Experts of a small language model.
Training: a variant of Adam for the experts, 840M tokens, 6411 steps.
Below are experts of layer 3 (counted from 0) of a mixture-of-experts language model. Rows are named router (the router's row for the expert), gate (a neuron's input weights, with its number), up (a neuron's input weights, with its number), down (a neuron's output weights, with its number) and show model dimensions 0-255. Each number is 128 + 24 x the weight over its row's rms, rounded and kept within 0 to 255.
Before each expert's rows: "comes after" lists some tokens at least twice as common just before its tokens as in all text. This comes from a sample of Wikipedia text that the model never trained on. Tokens count by the router's weight.

# expert 35
comes after: " of", " for", " as", " is", " and", " in"
router [ 63 104 129 146 132 181 102  92 119 110 109 173 139 124 121 135 147 137 149 138 124 125 143 110 140 156 117 115 104 116  34 106 154 106 172 134  83 124 123 122 139 175 135  98 115  98 135 125 135 101 122 136 109 152 121 111 139 131 105 180 142 149  96 161 134 153 112 117 122 145 143 148  87 106 159 137 123 151 112 138 151 144 126 133 123 143 101 103 153 117 158 149 127 106 136 110 138 144 138 102 160 137 148 105 129 149 150 108 125 124 119 112 125 113 162 126 122 126 131 128 132  94 136 130 144 138 142 140 128 122 131  63 125  97 136 163  83 129  97 113  97 132 132 139 156 134 147 121  90 158 135 131 113 112 144  75 136 136 161 117 108 121 121 114 159  93  96 149 169 124 142 127 109 117  89 136  93 140 135 137 120 137 106 160  97 136 118 106 153 134 116 141  90 130 122  63 121 140 105 167 128  92 148 173 164 137 141 142 120 125 112 107 175  70 116  52 112  96  90 101 153 156 143 108 121 132  70 121 135 136 119 179 168 122 135 102 122 138 134 106 122 101 120 131 153 165 152  69 114  89 149 107 116 149 141 111]
gate0 [121 138 138 134 144 145 112 108 147 148 145 170 122 157 129 117 146 125  97 110 124 127 164 104 107 132 186 134  95 136  98 126 158 100 135 125 102 125 105 163 124 142 151 140 130 101 175 133 140 133 171 123 141 124 101 128 112  84 189 132  84 147  98 128 151 145 113 113  94 134 114 110 150 164 112 129 134 196 113 111 148 141 163  85 143 130 100 102 172 128 119 152 141 153  93 139 138 129 144 123 116  97 115 149 156 134 100 152 156 141 121 100 157 122 159 127 103 133 128 149 139 132 107 156 126 135  87  92 184 125 114 121  99 108 169 141  88 175 127 118 124 140 120 110 106 147 161 116 130 134  98  95 121 113 151 119 140 123 120 124 111  96  74 128 145  98 121 132 121 103 135 181 136 137 127 117 148 173 124 147 150 149 134 155 125 100 130 109 144  93 103 166 117 162 155  80 148 133 203 110  91  91 107 113 144 116 144 126 117  73 135 102 143 134 124 105 172 113 152 135 127 142  91 166 151 157  88 107 143 121 111 193 160 104 126 154 106 106 116 145 105 142 163 105 149  89 153 154 130 138 124  97 115 114 118 134]
up0 [156 159 110 166 129 147 137 111 151 106 113 137 153 145 143  88 109 105 118 129 146 108 117 160 109 111 196 110  92 181 148 129 153 147 127 149 170 143  75 121 116 178 139 119 107 129 144  93  99 165 143  95 114 159 144 143 200 180 171 169 142 155 151 173 145 129 127  91 127  75 103 119 112 125 136 173 123 175 158 114 124 131  87  94 190 103  84 126 119 104 129  94 118 108  95 131 106 108 117 104 141 143 144 132 132 116  96 179 156 140  91 115 119  99 159 123  87 153  93 126 120 157 134 192 125 148 102 105 154 103 123 119 139 137 119 139 157 162 128 148 132 146 109 128 131 153 133 113 155 122 117 127 106 132 105 138 141 133 140 122 139 149 108 126 170 133 144 135  66 105 111 159 131 157 109 116 123 154 124 133 149 143 120 133  99 136 151 115 135 125  86 119 136 111 139 152 126 131 148 115 129 100 119 122 119 175 118  98  93 116 135 103  77 156 136  97 144 123 104 136 136 137 131 128 144 129 134  92 136 104 151 121 146  91 120  81 141 112 154 118 146  91 146 125 129 114  99 133 137 139 129 140 120 131  76 147]
down0 [138 122 123 153 168 134 120 107 145 113 139 101 149 138 132 142 142 150 128 153  94  98 114 115 137 112 169 120 165 148 127  95 146 141 147 182 135 136 121 147 139  92 125  85 141 152 120  77  92 150 131 110 123 142 172 149  89 148  90 142 134 102 110 160 136 125 134  86 128  81 137  99 147 129 147 116 148  75 163 119 118 142 126 156  85 138 121  82 153 136 132 138 135 105 156 138 108 137 128 159 132 139 114 112 147 110 123 153 132  95 116 118 111  95 100 145 132 163 124 132 147 127 140 122 153  92  98 145  96  82  92 140 118 131 124 174 108 117  77  93 132 125 138 155 139 128 157  94  95 156 123 145 148 109 130 129 116  97 133 147 126 170 140  74 122 137 107 117  82 112 104 150 130 119  75 151 114 175 144 131 133 126 128 110  70 104 127 123 127 105 108 127 151 149 106 102 145 157 144  90  94  99 102 150  96  77 177 124 118 112 132 183 148 126 144 169 126  86 125 193 134 135 111  81 129 136 143 103 149 142 172 108 129 118 135 161 130 106 130  83 111  97 114 100 125  96 129 123 150 152 170 133 105 160 119 140]

# expert 39
comes after: " of", " in", " to", " on", " for", " from"
router [ 58  98 143 153 156 206  97 145 103 129 112 163 138 155 128 101 131 119 172 146 138 152 122 108 132 121 132 135 129 157  39  99 144 117 131 110 111 132 143  93 107 147 125 137 134  93 169 146 148  92 146 146 139 136 145 123 124 137 136 139 113 103 118 105 146 167 129 121 153 122 105 127  88 136 129 148 109 135 104 131 130 150 133 109 145 136 111 125 113 110 118 156 154 151 145 103 115 141 112 120 177 136 156 114 123 157 131 131 121 118 100 128 180 126 143 150 170 108 149 132 158 111 126 142 108 186 170 143 139 151 145  67 133 114 129 117  89 106 101 140  95 107 165 162 150 126 131 114 131 140 150 151 104 127 164 106 161 137 115 118 110 162 128 133 178  96  90 138 155 137 138 128 134 102 104 136 120 108 143 148 174 112 145 148 136 157 108 134 125 125 164 138 145 111 112 105 127 106 147 142 123 103 135 128 139 134 151 121 137 157  84 113 150  92 136  30 110 129  97 135 157 172 121 102 104 139 126 115 144 138 137 167 157 137 143 156 117 133 123 136 157 155 113 185 150 133 127  63 110 100 136 102 133 141 127  94]
gate1 [137  97 104 123 125  95 120 138 159 172 141 116 127 138 146 150  88 116  66 110 126 114 131 149 143 141 111 180 145  91 167 139 142 143 163 122 118 169  84 101 114 165  74 120  94 125 163 101 142 174 117 104  93  75  87  84 145 168 124 106 112 117 105 195 123 123  71 104 106 129 126 110 116 123 123 186 112 122 122 122  96 104 131 127 187 109 140 144 150 126  98 143  59 142 122 154 112 122 107 128 157  99 130 136 127 128 133 132 107 126 128 134 138 130 110 114 162 126 135 105 140 148 158 163 186  97 128 153 127 129 185  97 134 122 198 172 124 115 131 108 146  95 116 142 118 137  66 127 128 120 122 130 135 131  97 143 128 136 124 124 118 158 149 128 144  98 100 139 128 118 118 122 138 120 152 115 177 108 172 103  94 167 142 127 143 107 132 115 161 135 127 110 165 166 158 118 114 116 126 116 100 137 137 127 135 125 112 114 111 135 139 159 103  98 123 120 128 125 155 161 135 154 110 147 116 122 127 116 143 171 149 139  86 133 103 135 133 102 113 122 148 105 126 121 164 155 118  84 118 143 110 116 137 146 128 168]
up1 [146 108  92 155 150 156 134 123 124 186 188 144 167 103  78 125 144 119 154 109 102 118 168 130 128  97 121 155 119 158 147 148 134 137 100 110 142 114 119  98 100 101 161  97 141 131 155 149 130 149 113 143 121 165 120 130 107  57 166 139 107 117 167 142 172 152 145  93 131 105 119 104 102 128 160  71  89 116 154 154 130 145 112 110 108 168 123 154 114 120 133 160 167 125 165 120  88 145 111 104 135 124 145 137 164 121 134 124 144 136 162  90 122 169 144 143 166 140 125 143 101 129 105 129  97 151 129 111 118 107 121 135 128 146 130 145 133 145 122 170 125 109 158 115 135 147 156 147 143 121 149 144 132 139 173 125 124 115 146 157 131 141 145 150 162 127 179  89  80 104 104 101 131 133 130 154 131 120 137 161 136  85 133  78 122 152 122 160 138 137 181 145 157  53  87 146 163 107 144 121 145 127 113  66 148 156 112 148 114 163 117 130 103 149 148 134 128 153 124 101 109 136 137 161 149 106 116 134 129 124 156  73 146 109 117 120 147 145 134 107 146 153 130 154  96 141 116 173 117 138  95 100 121 117 135 122]
down1 [157 157 148  78 113 143 139 112  94 137 163 111 111 122 164 135 122 121 122 101 150 136 149 120 116 157 133 164 154 138 122 133 125 114 125 151 102 161  92 145 142 141 148 131 144 144 148 127 143  93 112 126 151 168 132 177 177 117 141  93 116 123 107 202 138 153 101 134 115  70 136 124 109 160 139  71 101 180  88 114 167  97 141 113  91 115 145 112 140 135 100 160 158 131 136 152 139 124  87 145 132  71 125 146 158 119 158 106 153 129 145 126  96 115  91 131 140 125 127 145 115 183 132  96 104  77 156 142  92  78  97 174 157 162  86 124 138 121 145 170 131 133 126 165 126 120 126 152  96 116 150 142 118 127  98  98 135 136 131 121 100 111 117 130 144 143 110 118 110 119 107 157 122 107 132 147 107 108 131 136 135 107  96 126  98 128 118 135 148 108 147 112 181  83 166 121 132 109 114 165 166 100 120 117 107  99 126 141 130 141 103  62 195 136 134 131 122 164 111 163 125 109 126  91 144 108 120 149 142 152 161 132 117 102 137 142  99 125 128 110  93 129 144  83 135 164 122 130 119 101 135 118 124 119 132 108]

# expert 52
comes after: " of", " the", " a", " List", " with", " and"
router [111  93 130 153 141 209  96 114 137  78 132 140 135  89 107 111 163 166 142 117 137 146 121 109 160 160  74 126 120 145  86 113 137 117 163 144  95 148 129 104 121 137 137  90  86  78 168 146 117 126 172 116 108 149 127  95 144 124 170 132  87 156 116 152 134 166 125 129 130 123 123 114 107  99 160 150 141 131 131 141 150 120  97 105 138 149 103 118 134 118 119 173 150 106 136 142 128 163 131 163 141 138 136 130 145 156 133  97 140 109 150 116 146 129 115 136 131 126 116 119 116 119 132 110 124 173 102 129 148 100 146 114 145  89 137 145  89 140  90 137  81  89 124 139 161 109 146 149  91 147 149 114 104 136 121 132 138 126 163 135 135 129 125 168 153  97 127 102 127  83 116 136 104 106 104 145  81 122 133 112 141 137 106 110 107 111  98 142 131 108 133 146 165 145  80 111 142 123 109 202 107  77 149 146 167 118 111 111 104 145  95 128 106 114  94  77 131 103  98 114 154 168 126 162 124 157  73 141 134 114 150 126 158 151 136 102 142 125 135 134 145 139 122 164 171 166 133  99 102 144 179 113 150 151 148 112]
gate1 [ 70 132 150 131 186 160 122 156 115 118 161 137 105 131 130 131 140 108 140 143 135 118 138  79 182 153 107 143 132 116  94 102 160 103 133 150 127 153 134 117 123 120 130 132 123 108 147 142 106 161 137 134  63 151 131 115 125 125 152  84 118 131 143 111 129 148  94 133 153 148 142 127 131 133 134  91 114 132 119 120 132 108 148  96 138 148 122 132 119  91 142 163 125 117 139 127 120 100 160 115 152 101 118 129 148 158 124 118 155  91 154  86 156 117 155  78 123 126 163 120 148 110 147 102  84 101 134 164 127 123 113 118 133 136 107 150  87 124 134 160 105 151 119 114 137 108 131 145 146 171 155 147 132 133 138 109 144 136 128  61  86 133 162  93 184 116 141  65 143 128 138 114 126  94  82 134 150 133 134 161 113 148 124 142 137 132 107 159 150 180 126 102 124  82 138 142 121 114 101 132 159  80 165 128 142 112 127 165  82  93 135 107 140 126 132 111 158  81 136  87 150 168 139 134 106 166 117 133 132 110 103 176 176  80 113 161 100 107 113  75 115 139 112 123 171 122 116 113 144 133 116  83 115 147 169 116]
up1 [142 179 103 155 168 130 118 108 102 121 112  86 152 142 112 136 137 141 143 145 108 100  89 116 178 134 120 125 141 137 154 107 146 104 118 133  95 133  96 147 201  99  99 150 130  77  99  72 145 110 146 138 108 109 161 145 139 133 113 116  73 119 105 151 134 105 124 137 121 121 160 157  98 162 128  92 163 122 112 172 156 146 104 119 119 112 157 151 148 137 125 136 110 124 142 130 110 135 123 159 136 118 137 105 146  82  95 130 126 121 153 133 150 124  93 135  98 115 137 112 120 146 149 136 118  85  95  93 142 147 101 140 174 171 133 148 152  87 135 151 137 138  88 104 155 134 133 137 105 130  84 156 165 153 131  79 144 159 131 121  97 122 162 101 141 134 171 129 101 174 147 140 105 141 137 138  94 157 132 122 149 116  68 109 124 112 111 134  97 132  99 138 137 113 116 128 111 120 136 104 112  78 154 104 167  93  81  71 135 104 153 138 115  96 128 180 130 162 104 150  97 107  96 135 127 104 148 126 134 108 122 152 135 105 104  90 132 126 133 111 111 130 131 111 120 113  67 168 127 103 116  93 127 120 124 130]
down1 [132 129  82 104 135 128 100 150 145 173 170 138 110  94 146 106 137 104 133 167 122 118 100 145 149 148 120 148 132 124 119 107 125 150 106 129 148 142 104 127 156 114 150 135 175 122 104 148 153 145 129 115 122 112 125 146 201 144 111 115 137 129 156 192 125 113 119 124 140 114 108 118 116 136 106 164 158  44 144 131 165 161  85 114 139  68 143 120 142 123 180 153  97 125 103 126 142 119 132  96 140  99  92  71 149 121 105  83 148 136 136 120 136 111 147 157 126 114 127 167 130 155 128 136 167 106 124 138  90 118 110  84 144 118 116 171  56 122 127 135 121 145 130 145 154 139 104 143 134 158  96 140 119 131 130 142 122 126 106 147  84 114 163 141 102 139 125 113 104 189 131 112  80 165 112 113 134 110 142 153 155  89 148 118 139 105 148 143  96 135 115 135 120  98 115 137 118 169 122  80 180 128 143  97 129 188 141 112 152 133 140 135  94  92 141 110 115 144  75 130 133 139 121 137 147 122 140 140  80 176 122 132 147 133 150 147 125 112 157 141 128 143 132  99 113 142 124 112 157  96 110 143 146 111 126 103]